Weights of a small mixture-of-experts language model, trained from scratch on English Wikipedia.
Size: width 192, 62.3M parameters.
Experts: 256 experts in each of 5 layers, 6 picks a token.
Training: a variant of Muon for the experts, 525M tokens, 8008 steps.
Below are experts of layer 4 (counted from 0) of a mixture-of-experts language model. Rows are named gate (a neuron's input weights, with its number), up (a neuron's input weights, with its number), down (a neuron's output weights, with its number) and show model dimensions 0-191. Each number is 128 + 24 x the weight over its row's rms, rounded and kept within 0 to 255. Numbers have three digits each.
Before each expert's rows: a language model's description of what the expert responds to. This comes from a sample of Wikipedia text that the model never trained on.

# expert 23
The standalone space token after a pipe, colon or semicolon before numbers in tables, coordinates and statistics, as in "| 13 |".
gate0:074132095087111138148125117144125153108120151167129146122117100114091169141138120125092128097115066147111134147110103137134130112131126140108079157165106128109103113123177087095149124126103140099120135153068120137106129137133137167140108124130084134123122107107148141071159159108119157128107100139080095132072139131126132136131120168126174119152161121113105100075104136149150135144142097121126106131126108107128153094086150113141149083125134131106094111174143112080166109136127143118120150157116155138124114180140172085129102136164109123115176105116127115111087137144129124141
up0:161136111158159108152137119111129136161133093095138136150135168124143088102166117123173116196149147060130114098135142120131124126118104135151166118113148138144145137146116156159124102116157123123129163124145116112136108121135123116138154137115143121139121152136097083181111115138145078125173150096168173116165129117158139132090132081104076143108116113143157156169138108117102146133132146119104151109143154144142076154167116161138101196154131152150157168122120122135099142118135093126145114097124121129128159108125091176151148121104160142122102147159112109095165122097135138117
down0:130139132169156118134123136116152128108115137138157139137120151124077165173096161110110206120131160101153109125166122132118114137156111139123144126140137119118116126118120139162118112124119140136126121139096128117107175112111132149108122112141131137111180122112186138116142149156101198112120140077129183126140105160097125138119124099157168175151145152123143081108112113152129160125086155092115111132158126089091108139129151136127194108112123124098087111112138116152123140120083082108072147171109146140125103146092103157156146126151109135103131122102104132112095109129133170139
gate1:143172106104105127104086069129120116163114084152119135082155140085132149120103117135162154132142123138157115123129147121116128133118130100158132111133099166126069117141068158146140072127125087130133200144118132128084102159102134115140124102107096140136152124122165161104085098136135125123134147121107129125083113160111118131105137144150130141140114120118102141114114129129080128098113118150046155145132089092107121133165152141131089125113120128136160158133144143122157118132145138144127142115170107073126123126123182122150143097116128112161101156105101155122161122132175119138
up1:127149095139125129109096133134103106149103109119126111104166110124084100161078122145168170103169143176185117129152128154097161115081116116158123146120134143116089128151077147152133124168154148083126176111147146117147115111124090107090098106119092147120074147068137130118103110134140116136129174145124150103115124096105124137146156161158113153133095142128134109113088152150143114096125126156108151142097117090120113183147136129101071119126147135130140153135088148132078117129134160126153160133143132132108119099132134169115131137165120096138110120116131120130153165158104152122
down1:128127139120119110146111152129101155133155118148149162144127142123179117084163108153125124158113084139117117146106107112135128106086128132091157140163144127113143106106198116139091089143135170126169068145121055163136114122151128128138176148173106131082119098128109098127113156095132135121107120135115130144156106109150182096129150146162125157104145139131128127101103169097097091119141141154109125108105136138133171098140128097126166175121132117117144112111125171106102144147149165152116165178116105123105140094096174133112131124142114162106170137120128128147142131143139129114
gate2:147173111104142116123142073111139132155101139127151141125119136120122080110139143115137129153159152121159148112088190145126086121112170158100107134166138121106169112085142115101129132137098104141163123144116136075104181129161118095089143167104143102146130160121130114175083140127121110091138150137176103101110116129098095153119111103123099085097086153110106140168151097147163130108134126159142127129138113138142104106149127175139139145107123104132106151150117159159167139093139143112126069104113118127095162148148160140122128136121133150083122134126128081109116131129138139087
up2:183156155113143098157114113117147158136097108095114166130146090135139091078130110119133073155156098123145113141122171096111130120119112155117129139113159085103149092107129156105153116143117163114188142100166098100081165140114098135122143168110106114111147133112079122105121165099145105120153160157179105107119157153139119136120100149135121092117097105080099150128102117177128146139115093146134161105117110146120131147105142144120131177133129119138121104137111146141152129157146133123152087130108147112132134157179172148144105097132104132128122128079124094103146131138160156119
down2:126096106129116108167114185129144127118135053122127151116116135130131132160125092100144132121114108090109126118156131116137097136098117112115111146135100131108174146148154169161127121140148150142167152117117123135158106153156137113168157131146140141110127113109162192095121109118101128145112110172151136120129119093116111109118130153136123135076129099154109126103097110115123123135127139146071081142122143118110096116115107104154128099141185129101164162131100149127131132126085090173122198171121147148110130123138128103103128165123155129150155094124086172097138173151109175116

# expert 30
Word-final pieces like -ly, -ively, -ably, -wards, plus des, least, spaces and odd pieces in scattered prose contexts.
gate0:137123161080111139158113148127110146131149063142122135159129143132100138117093145125097137146159132101167120168124126076117120095129113144144172122120151104170121146131119103123149114112119095118154140149150115151121057123176127138143094092106108099180090110129139093129191108134152157147090122134156148118142103135165124145137113136117136140151145157152125190152127094140114123134130092118129141121084146161130144085119079134087131118153129153177131166157132134122160126105098092077156131101122106126110139135112148143136148119171169092120125127131096133099134123089137132127
up0:125132109178124087132152100098170118114116135151175103079109117133127127103119129121146112159157125148100130076147194115113122105115129127135168111122125161156162165114103113097105099120134132122138126138112139104112120143152114084108098158163169095143126167140115169146089160145115144113160077095117157153188130142098121151153125134108109096093119111135100121104127111111137086106105115076088139097141122098098132094143124153171163135132101133126106102092102127100112148119138118141088154095071163158129144120118104115142123124111130115101119134124112127137150138117164135092
down0:142087089129123130129131140108186126158130135143143056135125094134150157145093125169184182102147109125133160108175136140110139134128094086100171134123107146149095155132119154092122092147136117156122136117144122142098159117133120133121082166146125126134136098105177149123150128177162168155120123114153107079082119148109127110125125097087146116154101141191160117135140084115134155116084156130137158152174135160108088118134145129116142105158124114136124126156144138118185130118127103113133157132116110136138139118112098128150139128103111106116163150123131144130074145121108129119
gate1:137115127139102108133111119117087128140122148106081123184181165113138145136121130154127124155141122101090095127186107115131182158108171088148141112150149101114107137088107148104159146100122122100124114097157111136119104132113102152136144110141190143151095070130142128106100109187108150134119063137120092130106102146084119139133119123131081140141109124132139136111122100173134137124113149122093149126155159153119122147114140172124116151171145105149144159126178128130142148143108088134144156102109130166140106148128104097156124119163137116105140133146089086165135145103137149107
up1:117092080110126147110104128157150104132140135100145142131103133180099117123091141133104140145142155113125103159150114166123098129128130093078160148178100108144122069105115120125125107089130123122095110124142073123155158134135116117161166125147119143161090140081146152109121123134103166144148133124139120151109125121087134157095142095166080182153157128123133123134123124134149113151161099064145154083115126148157099140152137146178085165096163176112138144095134120141144122120100144163131143102140108136134107149115118116108115113151114087104123121185140097143103121131140132129
down1:084115150178148082108076171131138118112075120143107139130153138173060124131111125091141110143182142167100108133148110120147153131085124147105091149182128131149148137119157109099158140089148126107141124159153131144153100138150125141157103122111135111101124141120118140114117116143083133115161157152131104102119050140124143111125132148146163132107128138104113131128121134133120135120122126127147115169140138135119106098137127107139097101108140154129143152128107106113155136099150105142109153119173145130144084147096052115168135155139107142091171141135133124117106095122087084150
gate2:146116110152128124144124118179124093106150101151125080134097156127131145106166098121155161076116151106139152166057124111136143094114135120110125116152156119178163126095089132133143132107117114154137125121111131138140104133102149148091158140113163120160088138124097154107111144143084160093130162180087154085153114142099146088124137144152123117153135134123127145089094121105128135103167115099136116140126163149110095151108146082133129181164103137146104127111102104153094163121072091134166122110148149135141135151126113101109117093151127091129142136141124128128183111127122140121
up2:131133142132148126144094126110146118154175157107151115124116147133134106121166123148124108123179106191145082093133120093119175100126125160151119125150099159107125139142155115138138097143124139139154091135128118125112094141139140104141129148142099146148145119108126125121113171153154128135148142172147106097072134129119134140120140174116107108156124146103093112089116139130112133127150112143145134111156138154114136154108149099114139177162093087143140123114099140092174132160118111147190117096147129121173157155124126094138121119130146147162140151098081101039114105111112153187
down2:145146131076144098173155128148134098140103159081177120090143092136178134126131112170123109153106141161129144147130183133102123101065080130119133136124121110118117126111143143163107089107155093130153118128121146148095152118154094120127201135170186162121140125126128090154145162126123125140162076129127092096105131138124142151132079145124099139160093155103126124122137126148106159145101109135132120139125135134130115121111134130173132094136129141094119095129108177136143125121091139103138098163138128116173116122140141118131154168154105115122156105151130112075124137143109145096

# expert 2
Space tokens that come right before a number, mostly day or year in dates and birth fields, such as "born 1965", "Date of birth: 27".
gate0:138120093198121150115079132146154148139135167122171146104123128130137120113130115148125089131124139127126112146127157130144113141132125163082152122149137123139118113099083099135141144131095119142128157117141118139100107115160110161116122135087125161124096149067113160188122129121159093133176183142132102118125191119151131153102077148125131111105101103132082143140135102139133127119128142110112128114132120115134141128081161109113127154170115136129126145153144107129158142124142101139162139100106148153102139115174150171134121131147159120139102151116166071079142106089106149198
up0:132135062185176137111097098185177142145129123115187121078116144126144117097142112151146112178140122141124125123113133140118141102110161160093114117169122122143127103113107081162148144146129131157165139105123116158091097139198096123103104104101093159165122148080116150141094117106134136124150159123113109128150117132115094142091095151160128142131129117124116132148137075137166125118117129077118144110145100130144105127108171096126151133152109104154135144160130136124148159113127095149143115135110097110135137132143184147143143151132130119131138128139170098086122102111125159119
down0:149112118101136119129138141155078113127133117104150119149166124167121159144180133215125148154108110097085080131130161137104125117122104127145152157088115156161105130085142160137072150163151098127163137107124169147154118156121117108085119097112124115083187135131106161101144134096126137114149115127092144121148157096140161088122109106126110128118129091089131126114111106139135068101151126144117145161153143142107145110106113051120151135114129112131106123136158130113116134108124148114148114131135150090153102138126154129139151094110124155121101142107148184140121103118139117121
gate1:178140126171189101117131139129154149110173101126108105125128160112169113112086119150136145097153119112110082124109146111128118124138083111167130118110145063134113144134113174118127137150158191064113133114099119129112107114102148123124137123114148134102130132159141114139096118106167103145118170157110110147099116104115152097121133168092134128085104131120153172151125121152158121153085175152129167124122113130130135148129108142127177141122122149129117113085164154110111158109106113129119089132135139104095191098097137142150083125137107089140147117137144118110139150145167128138
up1:131072158086089128139138119162092145098085111137077128132094128125093129126149106086130129127117114140084150146115094126130128132150162135125124132103134190141145129155125112127120104130108108159112120138143112099134157152105131135127127154187143111134136140153064175090144160129111169140112105096130139114125128111159143094142076122158126097146129117123116096110125128114107112124157052117094168120146191139121116135114141117131133125131144089133170143148101116132150086113121119127114147162104131137116093157179102139091150141122096145145112109154096166151093138161140115157
down1:109090130134164108130111166135112172149154131139184125128092130100119134139098121161142129100134137105167130111122170172148096129126110063127107067121174145133099120122144088124119185141161140110120109107093150112141104125112104161150127066134124125131154115127137115150107121132123135125083112098104140173140121116136167121087104102092093119128146156085120132136134097090128130135126088142112156168136139148078169152118089167145108118135135154135091160145149149141139150119115106110187166137162120090130151136098123098144120120153138124127127090104124144146105132130088133130
gate2:152123125102129184137070110089163164131123130131143100150144094107127164156117114147161116096164129138171141091132128131131112114137176130126146122148147131131134148098143112126122129133158114112130122155117138123143163132139164149129128118118170144136064110151147182119103123110106102141108072156140133158116131116124154101104141131121139131126127103087105117129142148124089126157166151140167145137141197105081080116140124104156149137155151120132133121118153106123165179155136164139121116115156143184094105113110147169103118146157133108092086109083153146172136120153113108099
up2:139075149135164090188120121131132144148131135149106115114115160066095129085120103140123166177131102129129109129093095103132139169130163095145099141160094170102109090112142134141141128120102128144121137134125124124136162115175164149157105071124129077145120121140154121146106130142113154125098130120102139122146128133142148107148112124128132140096126151144140153135107144129124124085108149140091118122146158154147110141102100133154144163123106072164157149082144145131163143130099143183093163130144168102109118157157152098114197117147139143112129125101114120101108101167141138144
down2:123107151109163119126114151109073143165069096126135128113152180071133131046148117157132128147125126119142157089154127132196109106147097128105130109134118140116136111113139127141100141147132137121149106120105116098087162160087135137110080096143107115087116097116095154143137169109175141150147115112106115118138124120109117135125121140169115159140163120185116114126107149132089163105072124147128139134117140106122131118095124088129156097142099085127121146145113156112143131133132128146128159154128121124157139107182153125114093118097140145123140134156147133101163105144117124185